From a checkpoint of a small mixture-of-experts model trained on Wikipedia: width 320, 211M tokens.
Below are experts of layer 3 (counted from 0) of a mixture-of-experts language model. Rows are named router (the router's row for the expert) and show model dimensions 0-159. Each number is 128 + 24 x the weight over its row's rms, rounded and kept within 0 to 255. Numbers have three digits each.
After each expert's rows: "mostly gets" lists some tokens that are sent to it at least half of the time. This comes from a sample of Wikipedia text that the model never trained on.

# expert 24
router:158138128111135082071123160134132139074126150166111118106156114100110142150087148122079114106106113091147105142152106159131137124066112121144163084109152136130105167131128121142103117121120130145154135131106079105132106081103132134141118156148138137113147147121197127126120127129099112115147093136145127149128173088118154163159148115114116156138143121143176121114109181101137112112122124121155144130117125116104167106174142171115126139115127050128130045127084101138131137103139056
mostly gets: " G", " O", " B", " P", " M", " St"

# expert 56
router:130129092091118122098139142152143082121105114116110170101147131131099140114131172092097178128111108137103100091118087088148121144111130152155147164154145137109169132116123141151133120113092145124174096128052074192152164116124163157140130131138182134104132134153140139084115142072120106095181130177111067096134112142164130152118135152065143127122087146128112086146119128114113102153163145115194151149115122119164103093136105170127139131114120097139110164098135102110121154103119153
mostly gets: ":", "=", "):", " include", " =", " Genus"

# expert 12
router:128148137091099130136085112148144128075134108117117127146098133145104135134124098102124123122115096106143085180098101137130154122088078125106145112129148160132163157111081123118127120142150121149103110091124154142104108117127139114093037122149135115132145122181180160163147107144124101131104124115104107142115125147141116107074175121158145115098144119156087141116131171103138119155119140146152119122231127123109141100100102077131104129131109148105141103115091122111145105102164139
mostly gets: " time", " number", " line", " km", " game", " area"

# expert 34
router:136179131123131157125082131129143142126088137161134144146119076134102116127119189137126113135141107109153077164150140134121174112101147117122147118107156153142141159119133133145142127152159147123160136090139127145111142157107131128154147083081157106122135127102130101120112132063170149144134125148090129101135191148149169160132131132101157115147139156112109128149128144105098134125103126132153123185096132150119182101126162117126133137144134106084085110138071154048090146142140137
mostly gets: "==", "'", " \"", "/", " ==", "==="

# expert 11
router:132132139111196158118152141107149117157101108111078119111099099107168137150117159122130109125098108132193125133124127135099161152125138106118115147122129141122111107113138105159126091146121088170098117124126109124132109127119130120146093159115166111106135136125118122068140115093145189105134087137124111138070109153157169156121132133118136159096091138154143107188130111103154130137126154152148125172119066159149202138130154102107102119145131092148116131107115159090134135111114149
mostly gets: "\n", " Succeed", "Career", "History", " Preced", " Website"

# expert 14
router:141118133135136121123123162157120117130052143148116171144122076128110128162148136117134156082099118161131124134113119128121180138127122102105143162086134130154156140137115116163128129106124128112107149091122180146109145143128144129118140144127128122123144135141135118127163118096119119138135131133146173105125157128162108115118156130101141137149182169124110147132131121115133116156063170108165137172098079142088175132086095123147119181139133058125141129138097125088077141094119123
mostly gets: " (", " \"", "(", " back", " up", " un"

# expert 44
router:153165118161142109104145152137140140150138156164105098085115088082135148136127155119151134129137148137166081136158114138119121148107145135147118161072156142132086162152119109143129141143151142094119094135124133139124147159107139117114111149168206130095154151096178106133166145147111089151146090134121111073128117110121201088114134158131145120122151145117198127141095117049170119137085121131135153134114106142134155106131153135118131130112116132096130105139119090101090084090164089
mostly gets: "W", " Music", " guitar", " album", " You", " Love"

# expert 23
router:135163121114140134090145200127143128063138128137122112151131120079148123127105142086144117071111122121124092111145117127117102142113109147080100139092165146103138140112130094099114115150125136118126118101107120131176067093127165133129112090183130112097147118128138157149141108134146116128149084111094136133109122135123151118099183141133124113158160111161183127101149167097173088114113130143122165123150115132158134084161149093103094122117128120113143090136087089126150080100131128
mostly gets: " States", " University", " School", " government", " Germany", " James"

# expert 40
router:131119149092160126132102125129113132146114136125134150133145119130118161139089143116132119135101115100127133145128058143132100092114117163123126114180137135109137157109113141182160129135135131112152105080148131114103123110116129123149159177080129109094135114135144130122211158133096121085122165121123123095138164124121099172123127150125140137127105149141132112133092172118143110125092133130159080151093133113128103096171110137120098148128123126109127096135123118095044152085162067
mostly gets: " la", " de", " dis", " un", "exp", " syn"

# expert 15
router:163076121140151117146095138157107113136128113156135110120140108106152101129145138124088123150096146084140137119162145086116143121134119148105145131174129165075112103122151160162105072085117097127138122180107171156180126137100135091116128109153118077094161126114133118147141130118096148140123172144124179110121102135116122118104121122148153164115121118131150123129171143175108115139150140171107124108148107162160112132134115164156098139113106133117137125089133123123131114128134105
mostly gets: " had", "\n", " have", " has", " noted", " initially"

# expert 21
router:127122145129127152094135129139135108175131141112154119084115144120141133122146148147105118091141123123110115119196091102075136122117089123110110123148153118107118167149068138165125139101123104118142133159162111147110162114127136109136097148126121102137121120165120089132134145148126171084136137152115101134095153142128118147158102123137114123141170126170119127169107145111148102128154135173119107108123097147077107095224154122105128130153104112137107130126101092159128082122179094
mostly gets: "nd", "ct", "rd", "mb", "p", "ab"

# expert 9
router:164121131096132144132131120156137134154039116140139169135092149118092151143118152086136120149092133124161133161088097120097118162143087129137144101129121151121150147119116166131129129132167126122114132089123089153103136097091113102096124072113145121109150135126144109116125107121125112089127124148098144172131123045154088143099173165077147123109106171139085107140120124087112121140125130141149110150112162113117150132111125140158142122125123108158126135151081085113083145106150173
mostly gets: " ", " f", " con", " bi", " Ret"

# expert 39
router:155148163105159148137113164165105142134100124141146144126136090136118144140128193161163075114123136129147087150113117146110142128119112162098145092158131142144117109095123125138117129123106147148094139091115098129121135103106121122150108138161125151121147116120129113122136181125111172108146106152095117162119128119136121131153111147093129169124132137136143093141105104100122099116116149170123138118137098117122208092159146143108130108138134056152120121151093115072120133103147085
mostly gets: " Sa", " E", " He", " K", " Ra", "The"

# expert 28
router:134148154142164127116150106156156115095088130125117168116095113130103126133107134114079140121079117109162079116122106076124177141135119150135170086117116133091138118121132165112104095116137125138098107141131086113110124106109138137086115086141151115124136133144147110104124171131133108112135133129123165171120148105115157117063098136053136128140143166122143087155137102109137120125100151117134119169128130120121199121113106102155130129165097141154120116154145139110140125133150139
mostly gets: " |", "|", " January", " February", " July", "---|---|---|---|"

# expert 41
router:140150078100101110106142162135149113100142100126134139179133124144146145149091119106114157118123120131115090117119123079130130149121106116115127146109154134106162162048148107153134113139110120119143130106130141107164143104120139126142124171153122099111139140151132148064128132120106109117188063113135157182116113135090160112096150092099135185133139117115135141132150148120122147156137130146159102158200096114151192124118109142094134120097149110125113129131127144118110135121158139
mostly gets: "),", ")", ").", "\".", "]", "\","

# expert 47
router:126140136145116134121102180147142109107104118119131107134127147099110150118145127135149147165108100081127136128095108134116093152097117121121142108158143136125137095103123191137133095158160116143131076123120131127131121097117119058126097118120171099133131123153158157128137113147105098134136110132151141156114168125152125116132163088131133102134122100134112112126132163106094132128104161124172167161128149113109129097093114103106102118188111129145135136082106121107158140123107124
mostly gets: "tic", "ical", "ism", "ment", "ological", "idae"

# expert 20
router:112171143121139134098126162133117124092130140191123123128114130113127118140163152102180061112131108112150105129164115128107133121098075120109132129116142137151142171108119106130112136121115112101156129094115070119105128086098124110184062157175137110131133155094156103107146147148148174116145142146121125122128139081140125175121144113094125175125112097105116110149108121061122120113113108132142145143129127108090175122150146188111137137142119080129097107151069126048130144142154074
mostly gets: "S", " A", " S", "N", "D", "A"

# expert 19
router:108147075108150085117148125148114130107099117175120119142075088145128106140145136105159157156139123148141140081121142130115083106136099134129102105109144134114107144142126128126086112119139110130109121098119082142126125105134143100145120167093139158120151138146113139121141136145136137115113141146125127076111112107147108168105128113100152114069118120146124124127157129118107121141127156116171117134147126125141177128166147112205150158154132149130157121124120087151096126115131162
mostly gets: " in", " to", " of", " on", " with", " for"

# expert 54
router:114148126110154138112129124134141123115143126121175174119129134155123140154146143120169114129128120134122127160110101149155133119132108142132121132145131150076169109087091139123129102127153145096129122106114131148136144126125138104148132112148118117094147125099132105061113147150122095117138135137095139111136138113085112100112154116129142140118083107114108089135160107084165129130095135143131091163146100140102203113118159156132150129119110150151142150136146129134124128120092185
mostly gets: "1", "2", "3", "4", "5", "9"

# expert 6
router:133130125125129145115115127156134122142045132159160138116090145108108124176131148085110143099106105094172143166087093103114107176132079112132158102091127164133141136110132157120119137128164132113129136101117086169137153093090120126105097081107177126127153136134154113134148127099133116109128108137107126159127155061121118114065131138110129122079129151121095130131112122100118112131141129136134137140107152134124162116117139146165130113126103083153141105158097083127087138122170169
mostly gets: " ", " $", " care", " f", " con", " organization"

# expert 63
router:140143144106133176101158175135129141117114124142180152087098138082125127121144128118124111124072124107180102143173085174121130163123113114155121104137140169105100119126092118094122111127137146087093120113127108101118058127118141098159128155156141089122145083141171131149167120142141153112124112123086108067130121148192147119086142130123115119094149114136140087092132148113134123126109107119141132130125141125121109082131110104132105145125111130094129124097109129117156112124114093
mostly gets: " World", "cre", "har", "pa", "pur", "tra"

# expert 18
router:130169134151160114130119134132131128167140126124134138194151093119136129146087158128116151129126110170132132135000129108123156131122118102150127153185141137097130162112102119123127135125122117146095142083152121127106177104120141117141111100149148131117130135129118164150140104152143120101155049134100107073124074127125123115153178106121140166146134160126117116115165122118104104138103145174124130119166087131191123112102146122068120124154129119131117116142131121114165117144118139
mostly gets: "9", "0", "8", "7", "6", "5"

# expert 17
router:132133139144154147117151118157151120128109121128107195140113130118114141139136137112074135149096100144133087126129105102130191122123117181135183110138105116092132125108136147131106104111134107134110122120143099120105138083120151145107115099171135099110152112118144117091129186129134109108132121146117166168127123123125149107105082125053131130135124179121170107184156097109144103109092161121138110160107119113129174126111101096167130147153107152154098120147136127090138112129128139
mostly gets: " |", "|", "---|---|---|---|", ";", "|---|---|", "|---|---|---|"

# expert 57
router:134172142125124121146147192154162117117148137118130120089122149110125078121081117165083137099143129145142108137118100138104098178119083192119141138172143145169128147124140099122099142133131124110104109125097113147164123111118130096137133095149146137148112085162143157088117157160130107134163099138157130165072127108111104141135141101120133131088139108127142136130123135137157124146084141156119168084160108110125140079165128160108160125109117124110150143144127087091125115122169121
mostly gets: "or", "r", "er", "ja", "la", "gar"

# expert 7
router:141129134093123153133134106136145139149038129158141139124098142112108119160146155100118121123105119082168131164097107124091102198137065135134159093096134158112137120119125145119113140145152124115118148097128088157139142094090113100071099058112167123133144137112146122152113114141141120097144099144124121144113142014127084132103167145094131126108140146130093120134106118111098118113131132133142117155129149134112166119125120133141125125123099072163132124149086086110114135112147164
mostly gets: " ", " f", " con", " Ret", " New", " bi"

# expert 50
router:144174134095211142118117144129158127126125140121136163160123117128139146146056168085126132107114077148128101153110116129119172128131104104131111114127130166091157135109074095127127098110139124112104125089129122123130137138120136118161126114139121113105129109145139105098126118155109129127185066132116106051117145129113132170088162128125127150136126108123111082178130118100093101132111137151125095154126113125112156096141128134161131123144119133163151123133145099160129149128129131
mostly gets: "1", "2", "3", "9", "4", "8"

# expert 32
router:136155119173133140119101160128145111068099109118085115128138104136142119191173130112125130114130142091123128151116123110124121196096118109113138102124143138112095174074074136124099121135110099179081133116109140130110164105130147143113089147131122140130158110139117113123170163140100184112122098119087117116107144118089195098103108163123138163106104106163127100138117120133120130158105128124144071103172125161154168115127123096099124138132105121119157101127152133135159110137146132
mostly gets: " his", " their", " her", " it", " its", " they"

# expert 35
router:171171122146140181139097154115137114139099131142117126123125155128168116159156124111138137091105104169156150127137146121092120153096125103143123100161148140133102117078150137154125107097087061163112146135152083116107104096116141122114134143173149116128141133113130116118116166153138141106143093141087137125128141120152164095096114154054141145110163126106115127164131129127105130124110151157133069148112160130110140141088122110140095134142111141153077138098129123144146104138128150
mostly gets: " the", " a", "==", " The", " an", " his"

# expert 60
router:119153107101144157102117137144141120121133104178115129142156125074138117187078131152165134137079139145113111108105110155098133121117142125120140158137138133184153133117105127167089147124091119121140129127106159176083163145128142132114068094134140161120127143142155118117114088093114169115155146131126152103086176101113110164154133099117150139131140136179169122128102126089118124137105190144138081137127111103139123143081085105093112195141111155128110132142157147125114101132148144
mostly gets: " as", " was", " is", " also", " it", " be"

# expert 31
router:134152126132140089105107142137123127083108129148109143100126107122089140141118180126107109101131116105142116160129094141125142148101063144099140101097130130159113123141142132143106122089107127119149100089103092096104123082121104120153110133143127163101141139140167123131121166157081142116133112142142184159113169100127158167152125138090116156114121089122117097118110174058128111117096118125141150174135131119115194117185138151079127125122143058127112060143096097087101149131131083
mostly gets: " A", " S", " G", " P", " M", " B"

# expert 37
router:130122136119132142134125120112180141139058099158166172129128143141126144111126171142147105087151104097108111163093111125118112097106144143099120135131131118113108098112144164138124130115151117130160141118143134132107148122106141108147134126123137118128109121101153122144128111157123100111130150139124129143095132085123119163143121127118147135103071129121149118112116118110139102147067151139144125186100138133119154081107138147153106114132114120105113130159073085056069120105135098
mostly gets: "-", "–", "/", "+", " −", " pre"

# expert 46
router:119175141101125123114112164105157146106075159132099136137161135096123124139129129102149137152083124095114109135075137124083103173117122116121138142160149161095131125131133164115128103147140128116104052137142147123129121108115123121131113090143138110129138143140147113126124130163060118122138120130163132141117171119140154095122156109135153137132110105139121112109105117102145123143113144116144158175120089148117145111139156128123079116172132085146150114089107114110153131113157086
mostly gets: "}", "$", "−", "\\", "})", "idae"

# expert 30
router:126126081100140096108142198117164134085145142145095122124117120056122159129099147122091140116107149111149091081102090159097134173103090163141134103129152138129070160150131116145113137124150105114107112122109108125186081146112130123108142127149123145101146138135149147148126154143078136114122099113137155152107136099131166103151170105133123125129110111131154118114131142065170098111089131123137172161097134158129133112158146153078129112129095109144103089111112100147137096096131102
mostly gets: " John", " Man", " Germany", " David", " Robert", " James"

# expert 59
router:166156124124117110138091113120143139146121108167144148097179091132113118142138121182115136056081137159142135097106109084119167134123123118129134128105115118150125153088128137156108150074090074131146121103138144150083153139111154129116094096159154136134140123094151112140092115146085154110159153132123149163085145107161114163154134078084142154134145168139130073171108121094149130165092160141120062083135126101111135154076102142122134173154118148151145150123121118151129121126132159
mostly gets: " a", " as", " was", " is", " an", " he"

# expert 45
router:128154087114128124139147188128162148109113125106145122158175109134178130140087122117136151092073144118110111131097131090125109179125125114109137168103154128105151150079155133161134125146118103138130099106104144129190147142139158129169107164156099080118134122127137144106154136143142111113191065123165163141103132126099163089126188090110140164115128141105121138131123147116141129163096132138139091162198106127118157089131105159099136125099135110115130151103118115097069139125147153
mostly gets: ")", "\"", "),", ").", "\".", ");"

# expert 26
router:124220136134155145114133124134121121092132151140134153134158102120120140161153147124166128140139137101124141107074099133106168153130100098141141163115142123067157143127075144108118133139101128117139132105115161135100152130102142142124062075105120132121125145107141133106163099156126109100165122122084122100114107130120142131154175088136134159133097172142111108105136123101141095164108132145134102112192117117166120110114145153098128128145115139137135122131139118139146111140129145
mostly gets: "5", "0", "6", "7", "8", "4"

# expert 5
router:161170104107140110116131105144152137144105090169142137153124110156179143129077116138155173146123080134105141129090121145122157073122132121091119140106139143111097141143119173111116115103101107129126149093126134119151127139107145129078137114110094131112150145166146153082108157124092142094134137134115134160145181123106107146157111117119118129133155140147127134131141138069169113169109158125158114138100067138112146137104112092097128165113135156123148126095103159132094113113129109
mostly gets: " after", " would", "ated", " known", " been", " released"

# expert 10
router:133125140102132146146121107142139110117093137109136175150123109093090142140144105141153129113096118094104118136066108084105116131121135133145132130171134133125165143109141125106140106095149138139143069108048123099103141106139127120136146133117157080155123127150165107097169132162084131136153101133123124162124167089123182151081140089113170142129108133116099127146121126114126117143101129119157165116120117112136133133127155108155112138141120079102143144155145124135124150093124161
mostly gets: " /", "°", " +", " km", " district", " city"

# expert 38
router:137138142113170139130108136133137114125118125173102147103100098117133147137155163117121096105100114135155122156143094127087161117120086139150153103128117137135124119104129093128107135122082098129133142101108081108111142103120130101158111182102146139122131145108143102146102174128131116112136125141059127150141157068150101128138114159060132161125151156110094058134117150079102125119137116151132122153110124136113128109129158173156127125145113085122100091151112155101096146105136104
mostly gets: " Re", " Sa", " E", " He", " dis", " Ra"

# expert 42
router:145122117085119127143131160154148114116098126122163144133119140141157141157116113105135160102081136135180133130101093079103141133093123133147148092140115137138130133086102098117119097132123085141096105143138117143181157128096143124148127158134201092126144115146093142121115110157116167122152095135126125132109161135121187072148178115114151156117119160114130107116075141140115097143113118174114125153172159123089170126110114153123134149155124079149166178120090135169083132113124126
mostly gets: ",", " and", ")", "),", " but", ")."

# expert 4
router:138142147124175134113168150125119117150113138140133140137122135129142114135108139136086140134106132139101136127093085139097157098130101107162122151135142132118122100118136125120114106065139116086133145118113162128131147152135150133133144145088108104125136140154188157051154143142061128117177125128174160111151128113106117120158150111119131113129160136125119148145102147126135118132048146134150145153077075130100163131150152139150142164178133110155140128114113112087075131122120095
mostly gets: "(", "ated", " released", "ed", " made", "^{"

# expert 43
router:145170130096185071093139125120130100071104145125156135121125097054103163120118139076092118106086094067127103078118097088034135146145106116109108120089146151070103138153115119098112110118134107131114079095142160134089094157124156133135098127081169126125145148107147119110131087134134139116130096119141115093098127094129130135068143097100112144132139125111129099129116143111117109129075115117139130137093124116178108113116150113174133107133122123116158103144097145106090105116143122
mostly gets: "°", "′", "″", " million", " own", "})"

# expert 33
router:112124138133113145117130103144134122140156100159143097102132122124107103138096138163120164149085138159158136099148107140093120128141065137123128137118158144143095113132147174128122117124098145130126134123133118143147114111134146078100073152105174141141145123165119159128120135118095119109162107145142122135099154080129097124145139122131132112135173158149154127136142124117105126121121179161139150117120136147178143111160094135108119127143097121134133109101164121130137094111140137
mostly gets: "y", "ing", "s", "es", "d", "ment"

# expert 53
router:115135152117138089150086140130127128118119116135107151104115105134108113114081145129079093139090089108110104137119112118114100139081103102119125088127147146139099114116134136155091139109162084128115090117094109114139168135113137099174126118169151118100136090125152169109121101136137117115126095130144132179111181055172137135149164114121121129164107134103109149128092150123075112119094119117115133155102127150124116084159107137122117112146122061169146072138081126086099142127188138
mostly gets: "va", "″", "pa", "ko", "stra", "ova"

# expert 27
router:145139154139186154103157168150146143136127140140118188113088135114140134138095144140093095128127063127156128167105102102140165128110138151110182102111110113079121114122142146137127121112129121165082111107137085130098159108103135136138110112164117097114141137125147108064127147138146112105137150145142106169134123128121146135140099145062131124121123173129160118176126100110129071124111165121136100179104084131123172109111118129153105130157120129162117134152126090099130104111116131
mostly gets: "|", " |", "|---|---|---|", "|---|", "In", "|---|---|"

# expert 49
router:120123140150173137036138127146138107116129136116151117094092158127151149173099152128163161145109130114127117167116115139123132166127111170111107176103145121121149170074062128127123108124156105124133125095133125127113142122115134120101118155152148097116139146168143113075116126170155122080126093134111096134134126134111148178108107107119142125126141134149166068125152127048136111126131140145137134109156068113093139114125151153091139180113101125154113139146119134110146154130101131
mostly gets: "all", "ull", "ex", "ill", "vers", "bul"

# expert 22
router:143166119130182075132102119121133117130063102109150123133089093150140128127143152159149078174115093148138117142093120073086134129137142163124131152095137131072122158130082157098130127129146104141131117112090150128085113110132150091160119164083162138128149135193117112130125142132102185118127112152113121112110179106145117139060081102128158117148117130121103110186100132130160130143153147115130124133122128123095127127125104088179149112164093141107156132149106113126101139098140137
mostly gets: " in", " on", " at", " In", " de", "In"

# expert 0
router:112128103143154110091131127124180126106088119115071163159151110125132137132121172106140143098135112153130109135138096165120101142118113148125119061143146128102153147119122138118124131114147098121116112172071076120117138084115142110125171122139109149099133131120151122129111163153121167125186121134122134124130110114120173128156092119111149136174138121120138108118136130071146068128137126128106140148125131128070140104144138132156128106126117085122155093110144107167174139094147136
mostly gets: " New", " May", " November", " January", " June", " February"

# expert 55
router:148171121108170114111137131139164135100120144134133147108100117151145127132145126117076130131058076075116130077131085096109131122139107160124106102155141129100100144117139158130115099124134082106094104099124176114118165130105145116099083125115125142122140137170129110160115154067063117119119138119119168159146132134131096132074155093087133124162180147133124113133140115098140096139069144126129134129109120115105132101140142123145144141132116122158119133157136128090132118112135140
mostly gets: " him", " been", " served", " worked", " less", " moved"

# expert 51
router:133134096131142099099111138141161098140106132110099155107137126103139120106121140077115151162107101097094120120103111091124119106124145105107134150140148142155126161133147107167140129137137133140140105125079120195111130147128161139159121095107122109103123162105132133116151129098132081112136139160063096090131128139143150124095148131122134128106063118145089104150125144105111093152157125100143125144114104136150099120121134133121106138144118080148112126130135126052103122097140168
mostly gets: "″", "=", " name", "):", " p", " information"

# expert 52
router:127124111131150087106127109131163143120130103117132139084103111136130135114130155151082136144142144141137155114126115149136176210122136158155104109109135124122091132127110112133131108133137143099160101158125155119167094142124153082138110167125134127119162145123147140130142135176094145132149109135093083128110133089135149112152118092113126142112147124120151152162167157090142131145085121106125154105089106159102150103168151139146118120130090131094155105082120107128148136116137129
mostly gets: " first", "tri", " First", "tur", "gar", "bu"

# expert 62
router:117138133130151103109143118109140122130118086130095122118139114135167145179127138127155134120109135112188100122143121110092166175138123146140118143104140120116136129108144120145120088143094108170121109119134114100103122081128137119132085161095162123115136119104110143093149108110115172105128093136123129160047091144150165153053133149132128143064098137133147108177139128101174131141089136166125151160148070140171184129144131132120130132114135078139110094110104164117117142129143155
mostly gets: "\n", " may", " would", "″", " could", " to"

# expert 25
router:130191129110162139125132136152121142103142120132140174126144103123124131182125129106145097109122125120111108169113100124105164154127133112142122151169134133076147120104093120124132138146105120134152130086150128128132146141108127133153088108164119126114138121115136141126151124134148132091170158141056116086124112129128144155179128087128137156126103151126090106136152116092152107151081129141124118124138096123174111135128152100113113128103126147151132114140134108141134110128104168
mostly gets: "0", "5", "9", "4", "6", "8"

# expert 2
router:140153110175159114163134125154122112111140139103148119070108104115100100124152161183100144119153138143161128122149089133090169193096078195162149128139130119143130132148098108153084144112106144083138103133135125128142129127125137108124113160095129104135134121135143116107137159157137112104160114124153115111140134096138118110149133138116110109147146148150128143127122157101126096125130125138142154128128095157137167094170134154117126110160122112140140121115134097068132073126155135
mostly gets: "a", "o", "u", "i", "so", "uk"

# expert 58
router:126127131134172143136136120106177122160116086109099148135116145133155140140155138105166132098130128132151139136160141120128136154145132148130144155089137126096079128088113143162131059121119100182133110135150124125093102100128146125147109173080157115127130125102119130099135170125126165076128081139104161094093104135136151122122092172127141198089065110148179110153152138127185118149116157143120124142118123152158188116136140141102128123108137076159120103090125154091100124132178127
mostly gets: "\n", "=", " Website", " This", " mid", "inomial"

# expert 36
router:138130129106151127146116147142148116153119118123134138150140087096146130137094117119125111095098121142151114159116119101108118172120136134128128106105134147065117134114071149138117136143099109153120114120109094140158134143120165120164119115144115084099120115098107110046116117143129178105155102146122107112076134138093177062139158103104136131128117158105121092158108141097138112140094148169125088148216142137099175108201128176082123125151124093124112155149064140142059146091123122
mostly gets: ",", ".", " and", "),", "–", ")."

# expert 29
router:154162117152155126133127122157145125123121128141126137168135111140178168094130139113113167114083124152138129140126112100121134122138113106150159092154125143155087182124107118148109134130107096121067106085142109159134112154101135124093114135089101143120134109069140135110106129140092133113148121143151145050134126125131124102129150146118129141103149166124134091119165129069122107119126155103126127152121107160148144130175100150110117136138107092158119082113116151146136135127121151
mostly gets: " with", " by", " for", " after", " from", " under"

# expert 61
router:141125133102106127145139098133162138161068112140150151131125138106109152137126123086112086124124077085185124145135118069107109135127063139129141124069136153126151164129121135166127134137169126115119126095134112144097146090098123109141100118122136121122147161122144128152155123182146098106143124128098077135130142074143095115056146157113126100072108151116096150140140160082145142122094125149137129171101136152120130136130149155166134118125122075141109097136080112093051150112156118
mostly gets: " ", " c", " p", " co", " f", " b"

# expert 16
router:117187139095148128139148122150133127072095144145138167084151127137116136133095125077118125155073145114110090132112069132091104120118120126128110138174121146144078158116110163115127097102093040105125091117122124137148146133116151125157115137092132135138132100145174103116133125116092128103100166139147129128124115118162102132117103116124126127139128172146104064144122136123121122127089153117114119157094176124157133133181116126169129155113088121128165116130114104137129146129176166
mostly gets: " from", " between", " against", " into", "|---|---|", " to"

# expert 8
router:151125124095118077116117117116150120120144095137099140132113109149114148149115109107078137115138104155098097163113105136122167115079113113131130087072165156113140120133174109131124157146167123144130127090119138108141102140123135132076094112159113103102158124157170184147176096134114128114110117108107143165137173140126097089115161156133129104129150163156103148109114180062113131174103139160143096153148102165156124108148136088124109155114124141092142082139080142135086089111168104
mostly gets: " film", " used", " home", " work", " station", " place"

# expert 1
router:139195157104160145137121184175142129129086134156145160122174134133100162147145169099116115141119084095102082167118050156116113108132131126130131118166141148096134159121089152135146124112120118095121098095142111141137144132089135102147105107097122130120138108130148107141140134128074105107118108140127136086105166121123130159121131110115148131137123159115112082134096172104137113121092127134124148178124155121147144111183107134145088131134097093143117116129097074123106143098166114
mostly gets: " +", " −", "x", " kn", " x", "–"

# expert 13
router:145116146158164133093108130133142106149118115124097113077094156103152107116092147131097129137109113112105137102102099144111096142125140099148133121148149121156071105134164081152131118127124112166088142151092171162153133097128163128146142162101110101130154145117138106101157145088122124093124116143066115142120119105142130130129107099119150105115092110127151108153128124102116116124123142127138123101123130145120128108164142098126104147201093108149116123132097111057118094076115146
mostly gets: " British", " Coordinates", "Career", "History", " Title", " Died"

# expert 48
router:138141134147102144128120170184119129151110105113106144129146125121103147163086134115173102156141122135127128158119109166115109092133111161119148119154147128120147115109088138140128116110150135144134124122093124129101096102090120114121125131110122090130132117146179106121137161122146156114132188140109145125140144150148114129150121154142150124103129153156116102121104146104156123141143142131134090114150152124144153109166130084128119205177135143115122108157070142114119116112118055
mostly gets: "colon", "cre", "curr", "clo", "con", "qui"

# expert 3
router:158162140102161122123163149112142106132134122137104138113099133084117127142102178131074074114109098193134080166155119145126158134084146133139117157062126166119137147099117095114143117131100126127089112130117138153105092143091151132122092130182125131129147108094168176133154117118164148113131098139112128105120125130181084119123139190118145125112113172172118140130125122128109099141119149125126100157151113166158119120146120076107137121099087150131153096129124088120123108140126172
mostly gets: " team", " season", " film", " League", " number", " time"